{
  "n_layer": 10,
  "d_model": 224,
  "n_experts": 16,
  "experts_per_token": 1,
  "d_expert": 320,
  "d_shared_expert": 0,
  "activation": "swiglu",
  "moe_layers": [0, 1, 2, 3, 4, 5, 6, 7, 8, 9],
  "router_score": "softmax",
  "normalize_top_k": false,
  "routed_scale": 5.02,
  "balance_loss": 0.00645,
  "balance_bias": false,
  "init_std_router": 0.00902,
  "lr_router": 0.00113,
  "vocab_size": 32437,
  "norm": "rmsnorm",
  "norm_eps": 1e-05,
  "tie_embeddings": false,
  "optimizer": "adamw",
  "lr": 0.00438,
  "beta1": 0.95,
  "beta2": 0.99,
  "grad_clip": 1.0,
  "batch_tokens": 65536,
  "seq_len": 512,
  "train_tokens": 283500000,
  "steps": 4326,
  "dataset": "wikipedia_en"
}
Below are experts of layer 7 (counted from 0) of a mixture-of-experts language model. Rows are named router (the router's row for the expert), gate (a neuron's input weights, with its number), up (a neuron's input weights, with its number), down (a neuron's output weights, with its number) and show model dimensions 112-223. Each number is 500 + 25 x the weight over its row's rms, rounded and kept within 0 to 999. Numbers have three digits each.
Before each expert's rows: "gets" lists some tokens that make up at least twice as much of what it gets as of all text; "comes before" lists some tokens at least twice as common just after its tokens as in all text. This comes from a sample of Wikipedia text that the model never trained on. Tokens count by the router's weight.

# expert 7
gets: " of", " to", " de", " called", " among", " given"
comes before: " the", " 0", " his", " 1", " be", " 2"
router:489536527423490472538497551514495492505537486489491470534471446506500466473504497556532529477549503518484524496563505515499525493526500490502459484517528482498542511508534512481504511524522501535502497539519507472514472475517486514441532493460515501475504486490519499492480503493492517512524480506518503488511477476481506505468472511517
gate0:519492471572488523464539479491497492530503537507430561495558546491509525500534481501451513527492510506552496480482469521527510484517509514487548532477490503474497454477503478524468500486487488487495493553454460528507524495474491501529469475492482478490577507529514484512564499496492505538469539491490507471493516482459472492514516519513
up0:488499453499511502508499521462511488448527460516524489468481521522505490476476525488472497510486478495491469494502491502485499504463544491474518503515550499512508537524461505489516448443555471509521499510512547508549462505509452488490484498503506539507558489465484487501480528487531515468527475502494530514500530481500551527535503459479
down0:503547485506478515515482468496447469473524475508491439476487528521509538493526541501480448490506509491491495516503494505530502466481514481488509485513486472499505480504455551498483493465501491497496497492485542482518465519447458483488516509484493505502463499446538523546460484502513518511488522525500484441551528523516520489504514502507
gate1:488505482505488514492511498449503492521470564533514503489494518519454490523484455440518532540512511535487487506523530476495530481451499517495515512480488485532505536496492468531471548484509484494518454535519529447455482531511517512511532464527482469546469517469492515506493516507496490486492489479500491496510498522519459466482528479484
up1:462520509491513496505541523502498492548481520501515554546521506545487525468525507518528516502476493464492503534484523496516497503524498461465484525516526478498460470546487490489504449497463511517492522451510492488517532503449517481467459495488473462471451530535480530507531497525527489525499462490541543539505493480475487486483503479469
down1:524491509491507551495492512548505491490503464504492503467517448514512462507456458524485498517450522473464463479527545521532511444565502520520478484465506483477533499488486483505457504481540491522469494498523497478458508507494544509421526483478489456487485498497494520503498494513518462527466515493535515469527455480494467538529457462468
gate2:553508469515481479484548478465479480449508504532508518484523526482526508487501522507514450509474496482531509499499540539508439514500480509483515481504458493467497498498470510513461522522468551518472515559483447509529514502477479492527519522514474468510505534516535499549511476464550517489504479514486487505508513527483478479539535481501
up2:508532497511467551502497506495540463503519522518497520454505527464547503452473491474483494487474474499524483468530523482478479521486457522469524471556496480492493520542511510489491508503486490502539490543553509529506502501475499523498485502490443461479534528493541498544494489531470474511561515498495524463505497506542524520487505458511
down2:468530509474486490538479507519482500509545494523480519511528519475506451509489470510536513508545482475495517468465517445490483493482486503497456495486523484523506536510490496490504489506495472490474481518513495494513488469541534457466519498497557528454528472485543515508502529466547512509539480510480496540511495518519506528504461526505
gate3:500512515485495523511512514518512499508466499502493490520498524516548503484513497470518472505470529459502520538530501515528488467531507510494497542504525512532523471456507488468469460529476482483462511498523502530532480467530488500520499480494478527477468457477551543491465500506476485486503529502512504457497570475465486510497492480528
up3:514497496500501500499518509491523490502492479525489458506504517500536485449501484511485466483517456480498506484517484531532524525470501523505513491501491478548526449486509470488454509506464501484459526545498503483526522510510450486485481458496499503482488485492504478503450481534522516472517474535472508478518544497468495536520470471566
down3:516511525488544545473452495530547485499502551522491484517497500516472516496507489486499502474522517509506495529480518518502523487482454474509505510528533533533508483504517521580524459449501505507527492499518500497525490537466481515479502546453521476515504501539482478501479534445523497498480509523486474487502503519552487444479488478496
gate4:500511524488475495499501527498527505478442487578513481490534491520497493489495486523493534541504477505508535495473532527518455502506532515512499495504496479499523490505506529530531507491541478488522463524447473450483525499457527510536508510466511500470490493431490485515499520502513537460500492478478500538492542490510484448494503461473
up4:499550529465497481535530507518496526543499486554483517519526488493486474515516478513519515518479517481504524550462510503534478523520495484505496501465489509509511465495457433495503513493536463514510471448507455472501506475475514494539492531482508486431482486475448536523534517518525514524465471546503474522495472499482498469484495495515
down4:473509494519508508506509472488476477441470524514544502503512495501512495503532504444507499487518471487449500501571498438486524517476537531556442517471486522525513479506530520462502496477531520530520521516528509483501532493517538483450555491503471520508519544481527485495486509515514475504500461479539505539505512508515535543500506533500
gate5:491489507528474506497482493463454534530488578502541563504495497509479535487496528510485508515493540530478494520507461506497454543481481503499499466506473480532477503522507509513508481466483507506475470510500490497493503537497498506515478475482516489518476507550471451539486516494502510515467501476514469510472489511440482495476520516515
up5:553481473519517538469529463543475524488488481511502486499485497480478521498501466468501486478509452524512497532498511465521555471484488480519518528521542550457449483511468507485510510538496508467539488475456501528514529469531509472515506504504457541551525483468506530485515508516500450530502515498473533511499489508534495526502486499470
down5:518495493516489479474528480530490504473509542486484524481496471532525497508500495510548530515473547512513536499515542526535447489542467491519423546545490493508515521501490498471511532464528469521493512502459519517487512505482487578460528519497460530515489490506511472492500536519506499518496527517498509519487565505484502535469565490504
gate6:531538477531548523483499548489505474498501513515494493487540543467485540444476503507518486498486520462533444489516465477535519510530476459541492493532479441527430533485500546512496463482501495528502489506505521506478466493514484498518480510508464483484569526485496519505492519526524521547520480506505493493471512494483528469485523491502
up6:498505514541536518534512525449517488547523502480475515505531509490466510476489521499468564508489509483536475448545476460477536496507476480505483492528523450555525517479469543508532476496533542498485474478493526513509466507526495531470471524507505440520517531511523457484479544505470529528473508548462496503449495514507511499472491537503
down6:514527514468508491512442488487511488514475510496526496532510513508480557514501521488463487508504483539492477541542482484501553498464499499506504504534483516497511472541492477535481509492496511504563506468497512498480518482472452496506482489539492481533487520550473536521521482536523497512485472526489470486522521470494494461484476511484
gate7:480555481507484547492485520533506461524475495506483501507475512480513509517508466468551482477514502476483515507525517534500482493533511450505507495485517486507471470503491516494479488495481521503486511497513493577488480454494503455510446512492509498489482523487498494488462517515481540507492486520462527518525511495542529531497505527481
up7:492566451509466516516511525485487447461476520496495492542490493518533512482531493459519507488520471499468498523519526502488517453527494502491525514521524475506467542458469536495484495471480496519460538510547482522435483463464499467527470470499504505442499473531546539516506526466514526479566483479507529485493499485487510505494522468494
down7:520530488488536483537495527505487474472491484502510505526509493479503502518466482516503535511481520466483558518463513492543468466492521466496553489462486522525489525468551487483519474492528526493508498493472457519547487512487440510511524518503492495493463444516505515480528490532483521518498495528507494492507511502499514562460521531501
gate8:540494474506497521448518453506513491459510505445480521481435553513517529479507499470506514521499492485545492497521452493500497508512464485523531501508456489487503502538470532547479470505479507517515478528508478441502546565480505516514489497478461517478519487538485473495490522456501541499490515532499509476512546468480513486497530508491
up8:534483482520519496495493507485516514483501538471493493502501495493484497481519450484490525507509494461474518547503502463491525481512533554503537504470531466500567495480483520562489480507508480489506485512492544477486482556537520483460516530499491487500518503492486499525494494494500522469507540499470523513483517467505474482500529542510
down8:517509451533505462454493506524472524498528474457506537537501517484520533495481480483468489433488488494507480495489562536467530503527463535480523472516521513494476553534488518463521499474456495523507498450520532473483498503485483532492502548498459490523483497530491519526499488474516515498482552460498479545518504460519486470514536531500
gate9:512486488497498493507554499454474502548437521468501476499491516493481487527493502488507492528463493469462505519476524499488547508529489472493487513493535525481466421484509497493510510486458478505502536490506493501551461459550491512531465497489503465462487537508457468515508534556475507549493469500535523550462526468482517463475517490497
up9:483484532514496506512497504495544469459452501546467462551519482529533468470527495459507552518506523509509493474577500501473540462517512531531491493509543506479485470516505505471524486498461489505484552524515494468489481499469504498486542512511506504517490506483525475521457504493501456486519491519492526484502529490493498461500455457537
down9:472486501494504482522494517509461479493492479525471487476497514483496541526482524546514516500509512515518493513494508427477499486491551486514488496533531536484474512550494476513488515452472504555476485460516497473464540536492504505517499478474530470538521495527490497524483433495514506546532503564512496543477539505477464488508468525478
gate10:509522470496509489532523518525485507447503489503510512538501494470506502494517479502475472492493546485481520468500461566476476513510524478485511507452523482519526524473449500530559479479537520463503514539472501498493504501486507532459537516542520549480470482544497466479514524479518523517445527521487496491475523530553463510473515466497
up10:465484450521490467478454489465487472487538510478510501484510543494493511488471531538529510502468498528530480512467515462503506468538490513534533483522482465513467478491530536495490483507492453483463470496517517491463517477507498556517493503531484477516496505467511493535505478490489477504484562489524503493547444490452547483462510507518
down10:502485488504510504519455492506510505448476509508513468496462521480520544474483487504502459471516527512504475483525523500507514509533538499503544511470487494519499499491459508546494506463488464510523542507496498471481505519494494513480472508499480483505497466484499486472545503554518457530506503497504474503484547438495503520508514465512
gate11:480503471509491518518453508508507494480470460499535461517537518532493468514471441444494506477519509520495462490558498476490562478494483507570514453447483543508500491450540522506489496439475494501479481503523457486520484516490488501528435528494462471465498504463518487534480568530499512510496515484452497441493510490516504518477537497555
up11:484496513504510512512472500529422523530527493454493476462519499511448522481476466528502522489504504503467529497527475475483529461475506561502477476507524489473509516499494535503515485477478458503503497514498515496497535489528506483453498506473433466502536501490442533489527452499470501477430509493494505521535461515502467509485507478486
down11:519513454528474470467492491481493521531484484514483486488496524481517469443523539515503486487505468509474464495478486523497500504458504493495449515506526500474487490491487499511474479503489489504481512522484522475535486493469518477508511502500519489519556522539526496475511507473499481508542471471511505511525531484492479486500480500488
gate12:526496512518491464448535476486494521490469482469457518520511489532491479495543520509490483559467468517479499486474545518486494490490521456509502506486489479499442476536485500521509513506507493489496433488535471500469483494480535455492473513517546488485508526501483500527524544416492531527523485504481514503483467470488492490483500490481
up12:504461510513473497515502512513516497558491491502497535524513497498538488512509514470525500488539502489518526506510410474532473482509457455493505494524474493505487564495527473501500529506524528476502467508518510488504509513481479482501490451482531493449473535530481441547496519468515498471525541517522515518531475492462546487494493522548
down12:512541547523508498505527520508520486518510512494539490494473514489548522525493480498561504506486506476515499502490445488536481484464472494520555495534496510484467503502508483525482411512490516506488505489498521522515536545488483483484437463511501463491480532468450503524487466499517497504505493564511470526492475499529502500508540505526
gate13:485460504504492529475504476506463515474475481462489524514535505515532534528540459513512491519500524494468532492508494483481504480526517512471513515481487557513496535478505486496484522484508516548503527482497499502487478526504512434524472483484512536502413512499512479512473479510475516483526478498528520447499514533531526528533521464500
up13:465530524490507501464528490494506517514449497501485495529457508512453491484534479508477502525519496539496504481506461460511522418485511519468489518485564497495484515506494502505489494478463533478475485502503498502464488446499516523517474482497510468505505541454519523543509481520494489556513479517536521491489478509471541479521490496494
down13:478505495551505540504502508436525460513527470463541500479507523522486516531477480469443555488503474461525489524522502508482554520494465509505554509500472528504552479457530458526511509452488534479506526480528518495507515501536481511533509489489504438525499550509487535509493494512464493504512496509487496496476497488523497469498492519504
gate14:479505496486551494518521432476475506467519529484485529500560539492492493484506526480481485524525493500561498514468489495464490477551477515481513476487490502504505504509480473494538508517505533505539487485481463536485458522506470478490531523475479493495473500557522517509519514520461511487512532527449485489498499511466483489524504508538
up14:522486491506522503508484509493506560510517481488448537474511474494493563525447519529489465516529542476500490496525544491514450556530457503494498521512509520532485473497561506470507536496518517491507493500457467482493529532462513466509474514496512511473489511514490501487560528497480510535494499449495488482490453465495532514488506464512
down14:452495508509503496496484507478484516513509514481473513468479544507467512478501503482494531535482465512499506485523486522489512498499524498499523523474481507472536530524499455500525570469508518484525501433509462513470480485486469515515545547477501509516518487465522525496468527543514479475485494522486495546487530501468529550496525493485
gate15:473510494524494508485520507482444536498490541492501538500496517501505575502473509506524525563510544502485490500554525494524474510493494499484507477502516458500496496544463497516539499469489529532505469515507513508493513519454481536520465486490474470513494518530505491526485505499473545532442473459507454514470535483449492482464544469477
up15:541525530471462500541505514519491506501476506522472467504494451501509498464466485506507542506532519476507489518511503481504518533496494504510479467482513499489544467507514533505533501480465511517480499517504501459509525504457478494506465517485491464427476537506547490516470480512490545510572477537486465492473517467474495441461505449486
down15:499487526526504490512493534488499493509484443503506497497435524451476464449498509481470479487545469525490482481508466506488532539473519455486586489479518475494491494476518497537492493538468531499498453528557532514509479481512510469518461473491501500484516500510495519461531491511534514514517457491512485501485433497495518475526406485503
gate16:522515527497513512499491498541472543465481536521531491486482476534520516507515473483507567505517539483516514524467548463489472530538468467518537497465482497514494447501514492494496489489500525481499520493468470512479510512441518529541471442507502532452487544547476499499518519527506498496483484484515434462492498519488539484483532458481
up16:523539466473517500516467506518466507460505499494544482478521498448511511478507490493471490477519500494537544519472522512511479526526464452533499495455504524532500483480499482494491512495467509532515469516500448534476500491489478504500452493513480558510503487559526526482511560518472531489527461484545442475495517496471512512537496495497
down16:510507502493515491468465513476508491464487509496485460474518537485514488476487480524517483527476479492472491489461532508475475495469510502512538478491434508493486518470488503523488497539521546505484506522488499481451499545470535554516497471523486508542515502517510511531519513480450517513471507459523508452528521512513516462504574467479
gate17:574499493501502473518515498493467449509476494499454504526504505503515479469503477482523494502522525481488468478524484503515496538500482486471479470523513523505494485498487517517460459532482519491518521549527524497508469502465482498500501522506508512503491545461495502499534519462515494533553510509462488514527523517498523525543486518518
up17:518519571495522468536515469504471476536534517488497476509484494473484477518516514493496558484512496516484501469533497509526484540510462472449486470516477458487531473500485495484514484534505505493509499539540500514509471514536523466507482526478491530547525509504469466509479515533462505525527529508537480503515527480492471544521485495496
down17:550522500489533479530499525503531509500508525513499487520486493468506489494534512499515493448451493509501513523464501452488525492491488491517501509445518504555516510475500499510492476470484509489456475499506495502519529490509473516507487491512509494523491447484551491486431492473484474493450508468490548487496506501504502483491455452480
gate18:481525500526549502486470501504483527508474450523493482506501507488487468473492512492469476519491479487496543482467474498482481544488512494478515464483454546511522467501478472560512468473496479469487512487543462553529510499500518474465512520482526486498482494514490527501479542508522490548475485522412495484486497459518526479492524511467
up18:542508433538476492504470461465531443503505518508517511472486500483433526497463497493513485468463521493522498519511494487507486493469473542510523502491466521491540504490476509498505493543510500446475524495503517502514522503502474551493476521522502569476508469533469499487493540496514440505513526508463503506502494517502508486528450520532
down18:472492498501499507527507472474497517536464494467486465493506477529513514524500452458490478464491475505524510503514516496485520484483516513499480516475498510506528469503510488527522472544505540524500476472474482496507505462494503520511501486525477498489495488484462499533494489498477509519471515516496449465491473547496484476472440519492
gate19:517506493528454450490530475439515529518477494514477515498529480503499519481502502525510508534496519445517451501530476514483503543512510537555524513513507491546507521524488522523505478532491493507548479486514493487493472543485554489516492474525464514488475484476504479470495475464534536448512521509479525525486524524498511449488522490498
up19:510454519478507489529439479523474531471485480489466506528535479506492521485510492498529535505523526436479521530555480472534516525533527523494492521501485474526543517503506481488524507534531462532531468494517510462536505516485502515477527512499515539460532492472471496490500545475485511516484510492465464512479499475491522509450502481515
down19:498477468494488486532492492566450515493481472485477540494508489497481517490471455485498537486494458509477519518483493439487523506501513533516555507531514478496515481501501520485489500525490483482478537440508481486482521493475505474494500539544507537503506502537466501534501497468541506486531537504539510522497476495483485517509500498494
gate20:497509511487453513480509531474459533540499494464527511516531478498461523486467482509500474491470517472493481505511476480552467574508473487536475483527457519525494484540495505498500483478518473539476508471478485477494499554487501508484459491496455524491452524507475492533501523490507517524501449506499464478474478488480476528490524508465
up20:547539512464501513447499465510476454521533522524449475524545509495498471461503462535483477497528489473526488508533486505487524495489501513507493453520460484512452494474498538499505514531520496513510510549480515533538477483507486479467489548460491488511543479476499496509495476508539499530496494482531458459477522500504519517511472498547
down20:469474546484450469549517508517482519534517513521509492512449492493508551515525511488512503465510504514544519508506461481479491484473512440461521512521557513500490498527503492556479495496488512525492475516512544545514541528477520441509452506475502531484509547502472495506523465490475514517502522485477487482513499509516518486455516467440
gate21:495498519510444504488524471498477544528514511460493517509537493519520491490529481479462475501463539478490529470509499530491464540518463491496510467489490533480520452493530502520481477483478517547473500515495453478538506505470509514505446477520505498455471542504493495549514487477510513481487510532539486457517458546510473541514510485525
up21:483538480500510515493517504519497475468503539455562511489485544476498505507491493469522476495507479517506477499497493481498520490520479448465527515525504478481495541551462506492507481522484487482531494473498487532470518432530499466488525508487496491513526459512518531528465485505451505504472504474501503512482572468499513539519504514441
down21:476501509502509516460495523489477468507485484510492457510518491497477491468509497551497506567524502491495467481477487485513533516511544501455466479494462493520510505534487472490496481508469516459547528561518503484503451484520536469530506487457497492531492558509523500477548504524500523530548476495487484512478481467535546514480527525486
gate22:501489511496497543486512506488570434471479528499515520480589493498493502423452478514474508511508503470509480472520526461513492544483484520525497486514438508508554498477533516513499481518507459503481510496548472487504492543460481533484466523499491485507460536475512501527498523477511501478515519506490472459521523513509513512494525532475
up22:502500483535494453520499484490518496533507504483463483527498521521482502520500532458537520486513517518526477512506537468514487529516504461470515517502505421507481534546497503504480543490501537470498466494526485544495526488519485532508489541495522502470509474516493508505514511469526527501512498479504491571482495473457507487485512468517
down22:473478513452464500507500523452500474530499498469494517510559518522499453474490502498508492535532506505508523520495489476465509479502501539520456442519479496532572513524478487510537535521488504507489500502516523480506522480462508523511461491492527487507477483522458498526508473547500494468514529503534443489522542520514491470521466515463
gate23:528513542496499484513533473483498527502495507547470480513489474465514553491499446545507516506537499463553488500479507484507525468485507519471482484509501493505490461484501472521482487510504466500454505513510469458495526460521509490484489543471449480485494555507503517509499468492513528440491494539478507490462493511494516434505520482478
up23:469516479506475495488495515488483551501504513504466492461520505506503501509463481486494537478490481508512525492477484512486508511446478555492495461523488502537480499551535494495524483450504493511517474512478479503502514566499458520515497508503484488450510455557533490484490449514505502506477495505466460446487458521510510519476496465468
down23:499508466491495525520484531502483502476519510506499527529495516486495503519548488522509489498498523491568535528521515502467483473468470449523467514499478507476487470503465489466517454535521473508526485548514502506506500497511509441498464508532469507504518513492480482484492469533519503536489540476502464509506525540516523470513469487502
gate24:489504526513511506515544454480480547536482462522487484498477487475491484458531459493496522540521504506543513481503479531513506488554553479486481505437527463519485421457474496520505482460487500472549463494506472477507516463496502450500504487484520454507515557475494489525481511527503522529488483542515503504483491524541521486501522538496
up24:493496489547521531509506551529540486521513483498467516490499507502491479489517525503544490533481468471520485495521486465496481466533511458456513504501490481500505511479517493515512505460475516467538444493541516549530532493482465532503526511532495482482480534510500482507486535511530525525503505522459493506515468466494549468508506467460
down24:538466501488461516470515506470481509470520488508461513505528473507525477477491503499492516518473516591511534494527480532477514517480521501478458470495512494460500488467497536458485559505513454515488520515494514475485483505527511508504540514468513510504487495503529487470485516501474477487460496503480485439476491487509475541475433512518
gate25:471518505527505502534505497499480491496505479487529485528489495525513479533567503458499510505506462484503519479500457487484453499512478470472519492524517464495529477505530471523512501487518495476497474515510491512514473527481494471487477489535495516513486484584501506500484453491479512520464502543516527490519491445485549517461509508521
up25:461504519508541502482535503502479562488489510558515467499483507527507496472482484505493474514534468503473529461527435455503478442487547454452494481512523534471498506458526490514481548518520496511532520498479472502516467469471504494502510516512470501487521523512515528477479482503544545512494469508535524517508487516496488546529517479473
down25:509449503504489469490509455509520528486490485520555543506496560521512500527511537469559470503518503478495530502521496521509535513484486516490537489482495525479488502514481541449516470513498450507500458501505482516494490479507485490490485483487526524512527485480495433518485458473468484518482516450534477498528496519497531497455441516461
gate26:526514543489483522489498524479471475474477429520477462526479475496486473473518500497508493516488524517530488499558474526528487483529570496535494542515447461490485478518508476515471471523508479497483505532455505462464505513484501500509496454486508489489489467466518510493530508477527484511567459509510542487487491492492479509509467496489
up26:469508507485473515487510496513508510504463518484508479527536481525513479505503440508494553494506499505519514551497505467520512496538502566510510523501494481515526501479521503528523505508506463501468505506440529477461509517513505499461521516512510488502492456528467498510464517509506491460488501436504488497470485489505540489454508497478
down26:482471511473512528522488513521493464530481479501547500465454502513506468479493501471507486505556481481509501510518480557501480504495484506516491488492495484479514514499532520514496463506502525540523521483479536507472496513496488515475511469525494490478487482480511470515534480498452512495557461540541475486490527485510495523512515499539
gate27:547496521512478494508488497467490487509483499506519481524519503477483529426495490535507468520483508464470496501522478520495534510461536482461493463481500467477531466531465569515537454535489478515483513552459511467498534493467482505507519464502484486502500527549515501494498534484525493518494509530459483510485498507477496485499509485487
up27:511486525545501479517512532557486537514511513486516496520465514478501526545578460566529481494535482540539498468498491493470506508456486495437496502508497507505512486517503523475494466507492559487511517511486503532481547493508505505488451488496458506496515455469509513516503477535512523543491491479467477502497533533518473469472478500447
down27:516463460479478475520528473505513495508538501520473480538494483538530478527493521529485498474497504491541492474477503479468480497495478500489443512476528499537511482518486542508533480511556522500507484551478497493493481492549479497496496475463524516517529488488509513541491466483517527529505529480476484468528507515537564497517476522510
gate28:486491501533515503528499489519494531541491501480470485527517499496486493463539476525507478526510528509502495448516531511495452481483569497447511517475466448492482492508491522550493512494519505433507518505542478480445510544497480489491541502506466482500523523488486515523481522461466508535508491536505492504543475487484501512468513491509
up28:515472548468509485490501517488466533518517484485457457472504483470532506497516477491496499531536499511521497421535510520472471447503502500471510510479496503493478498430506531517521509495532478495479496506526471493479523494493455467509503490487480481522482486509468438501468490503454496510520437513460463487555506492505530498526522442546
down28:481469549538508510503512486530477476509505509488499504517492467524517491499500517503483547472492499480506523509501530506488529519488498467488546491545518515480555483513543552530529513518479517519491471518509565477468473447546516486565527517507505533511474477490517484495494511485513471476499492461462502484481483504513509467524491507495
gate29:507508484486501528536540507502482494477479486496520497491476482494498526527494540480536448538492478525466505542496492483540493474528465511456498468496515493494486523485524437518512482538466464512506471524480488498502497466483491541517515460478448480511476559479538532488520515498513489439481487533503475481514492468501482470526510514476
up29:499493509511470534491510500546528514504525517512524485500504519503509513432514484488492527525472525473502506522525491516447503511494482510489469485514514450471479467460545526505441526444514488513495482470549516460475461502493470501526476548473508501511487493468473462513445489490483526500546509490488511486547473509477523510525507503480
down29:531486503516555499499454485499547499498496499460504486492491510513496541495534485510490510517502539496534494530526483532518523533506500467535489485475481501501489488559508536475490468487491506485459476518516499516471495497547457532534519508503534489520500456449443505512494515494546497530487486551472538508512474511466510519524478466502
gate30:504479501506507503492453510494487474514492471459464487475515493503487484527536506526525480488496538486488483477520480500498430506517516483515491565512467500528517495490495538511552460470521509477490489515494491506488514496475473503491510505510524482510492557489497486504521527486536499513495474524413491490517514490506514553508531525453
up30:481464468532517490536512518512541499489498498475477483539476505518527519493476494516503463521504491525543453493515457526501486473557475530504503539534508512495481438496553525498507476509458462467489518509478482505464539481532516509512510504524444521485448525511524509520520500476515494489519464517474522506493490488511514489495527476486
down30:510503508516465485514524528493469462472509483520528495497505487493526431529491495461517516506533469501536508498576498489525469512467527494437489431529469483515509533466490520498528575469478503523490524467514505493501496491489495485530495522484496510485472503539498525490464519481513505466509466521500487462536548489495513493473508566484
gate31:481485500511495486478487570487501486493494493497504496448516504567522515515510527544490507509535485477446516474496508505500484531518468465519472535508481495516504498506512527541545523530538515485505495468473519498494497534480539508525481464528517556523499508523530491530491505532530504476481535469506506528513530486483519520478509513516
up31:489496497507502464487457493498517522538535440523499538456507526457491512474503554504491515479480496491469504519470517508499484482509541470483541477509492500497496479510469534500528504481506469500531511523505499486478500503475446479502519554512519501539529516495476532464507484511503459526525513460503480521505518510514486513567528505537
down31:553505492470490457490475453491457523519436485485479505521468523542506499496502554523490497443514495481456518496506513478512443484486529479495474534523511481510501486520449493409519521526530511481482509508478554510510525509438506488451471485467502533485496519546494553494488544474503476511490466475489511497477504524499528515496472510538
gate32:528498445482496529483517498480488503516515473494484525468447536516498565466438506493504486519474497495497460511475467516491496519487458513533550509514500502468484447496474527548472517519485486502479558518482496466492508493456477496500493450486526526490536490516483514483526495479472530490499498513489506478500519448511491493480547475497
up32:473503508483535514501513523507543478545476528478521479455511520519552474513524462478537502502541500498478535475492556485481477503513519464519521474516494529509484524464489503478553484506482508476505467463492519517526510418480496504490482512510531479462520502506524496499507504533524497509447500525507469535479500529497546515503506498541
down32:509503495532485472514510508485501561479488465509470508487466553486553505507457498509489502524472507492517481523456474494513486471515485525485493534536478539506501465518487461450494450494451499519499473524515460481483511486487486479497497477517498527541514515547506529508505455467508561524494436501482506479468513514483528521503507499517
gate33:516497510508518529500524479498492507504468476515479552502559468515519498450458473484497520513502587418473510489538529526512449497520461501493525480466483503499545459477529516522488531499508499522469494506501511476543498511479527452490503512504478504502450504549492468520559544514494490527503497487533542510486479516504465488508532467529
up33:488555524508510473513488521523483543510478509503541517441434487516512516529518498501481524481489476548526502499453512495456560499492495479546488517518525510513469476537494545494460508499489515485475566479521533464461496492509535498488545510525504456494515534513467474504494466510504515489497494478503496513487516519522501484511480470449
down33:516487511511504467519511543493493479549492487489452482511549495521479479487494468531517494506507482460521464506517526462500473471483511523489432450502490499515486507467508480505527487534497536535543496567467497521464456538510478504564483502490503457523460520493453517532550499518462483498497515497509532539499512453527497463546497521502
gate34:511454518565503491476527492492531487499465443490473531453550496525488538476528512515489498495509509517495476485492531493532498474495483463505521485499499493509480488483517531519482534504496565438473561503498481512480493506515506538521524506532476490510495508536492495525521453486524518546476492484470507512477542478468505451495531462501
up34:502528465520490486513536514515481502503482500460520532519488488520471511501490547525532484503501546492542496543499505503497483542549463469504485503514507510503504480528521503484513480525448501553465541487513524512500502493444501503526472488497473510545466496504501525474534490487529548484485489495527538519506515497492438527512532563476
down34:457502520499514499500486551469508513490476518484485476456521558545493499509541493505505508571496492548486474485489556502490540481565518525484468543513473493489510499525542507493467507525496512496502536485485505544490474534529519509498471528503474496481500531499510515504523489490487518518459465481515503531484535490491487476513561495509
gate35:483493480512446517516487506463509501505516489454507506517509502485479483504504478496489471514517518473489484473504511508504508522539539447474490545520503464480519471511515556512553545439522478511485508515500499502496494489479547503481506517477489553493497508512469533470488497477504533503465484531549476533504470507525496560472497495474
up35:562508461545472521490525507521477468491534482509495509496527486466456489500515518475493510490495453508483521519520509503516543506460456487483513562478471494426526482546490537499506494493529501479519535522550518512500482515484444496481464556513500473521503481468527515510533511462487489487524512516476534535511542484501493480526506505455
down35:486486494510485504490498488471516532528512491522523508474505498550441510520519505519480506504511509511468492499452496494518466534524519486520449480499506502498475471508479484475507498483556569510495551483476501529543489582538495481489484493475494528527507516469498521500489481531500483521480531495500478495451493498508528513510497479502
gate36:509527465503524477504512486506488486466534451541479524489545532451527476505508525519514439535481492493496525492487500539483509509497542494516498521485538454485512476533497459501479509496478492474499501520493537524526482525450441497469462498487481473514520491504485502482437495539504478478480496477450491470503516485502512493515499515499
up36:489534460484510468535553498505529492444507505535507499485530499465494484500485473517536426500491475475453509534518510518496527476475559471507503521465511466488517452482539485475453514525444464495490546486497515518495462510486469531491495517499491476486505476512529487477461473535497509518528463455523467507472511471513502477504503473517
down36:511515472548539456487499519501531490545487476534515526457476491515468467468534497494474515467533508445531519512488447524478483508547471492504487485507514484521480505494511538510543464507560510502550487512493485519513508503531493493501467466499512492521530517512480500508505561484525498498536514515486519485519459519548531485506499466476
gate37:542497483514491499500457530526479505522498521478487463516491503484509527448526531510465476510493534524488530474481448537452510536518480480504483481492470508445503487561487493503502433465514472474497543532511506520493509508496475552509477526480515554542483464510538523481514455508515498540482496518502522482517485501515479511532491490449
up37:515486504537538509513531504494513493502517509447464516507482506504482544454535535491499495517517472502504506469494454543514492520491466487489504481540509485480514485573501507506496475508497491470497520532509530485497509491472478524478501489528503493494529509552532488534499500475510485522476514514444509513537500445538514480498495504492
down37:451520479525488466521520487541514468467528465507506474456525495558488483534476448481505513503521519452520487483490501496505507518518506497501487491472493511541550490475503535497551479458537506461503497485497506479475459503529489517471521514472509510500502431478515512495491510510495498487445501480507514480496491511467537479537513501483
gate38:525498510516525506529508510527508497497465510516513510489529476479489511463484484482523524523500542436465492486539500520510490541525491472493511477497493496514508485491535504517492490422494486488483510489462501502512540510420476515510502512475490478448465507563514453467524539520487499525472535553481487529488483489487504512454508493464
up38:492503484491492497528507513460541486513503490497480516491499510509480469518516475484477524504505510546534508515497486527496488454489501432512518520525501478485512515480489473501536532490524498512469531479489484523519462508442544513499503477484484536489503461558519484500457521479507530506505559521534506515481540520451516512445490477538
down38:453529471518517496511494540491510490482492524512478515547476537534490540507502483454550498546511491487524500495490494511507473520495487502482529513524474536513483500498550523513477533492469551485499485491532475516502520557471472524518523502475485481465517495504509508488490531523493505505487471479491468503490565490454505521516542462521
gate39:510489534487499499511459475486490529495524532517462509498479507484470507446492439504484440532493522504522512466501462513499459448487501475531491486455535545515525516482492497499484490495523467468493518484481490479564447527476484516486526466491482504476445531495518480525497511517519487499541513504505500447504521521511528515554496479486
up39:490537483503537487517512462508509479466503484470457465545472500475471489470491505514494499521526520502488491501468512496470504478478561452470495487442465478491471456505475508512529527468470545486499485488501478517493465481508534532485530526510495498517517504495518542474534494499476526543490514469474503532506474478509497490468533520495
down39:488505477543487488501524446509493479527474486487510522514485491514508486488505519479537481493520506475491503473480518509498512550532480499511520459475495501520492494478473454548475480521525538488500495551510529465519484504516545469522496503539507475486486471482551536542537528506512536508521519513552533495490484538498476526513498519501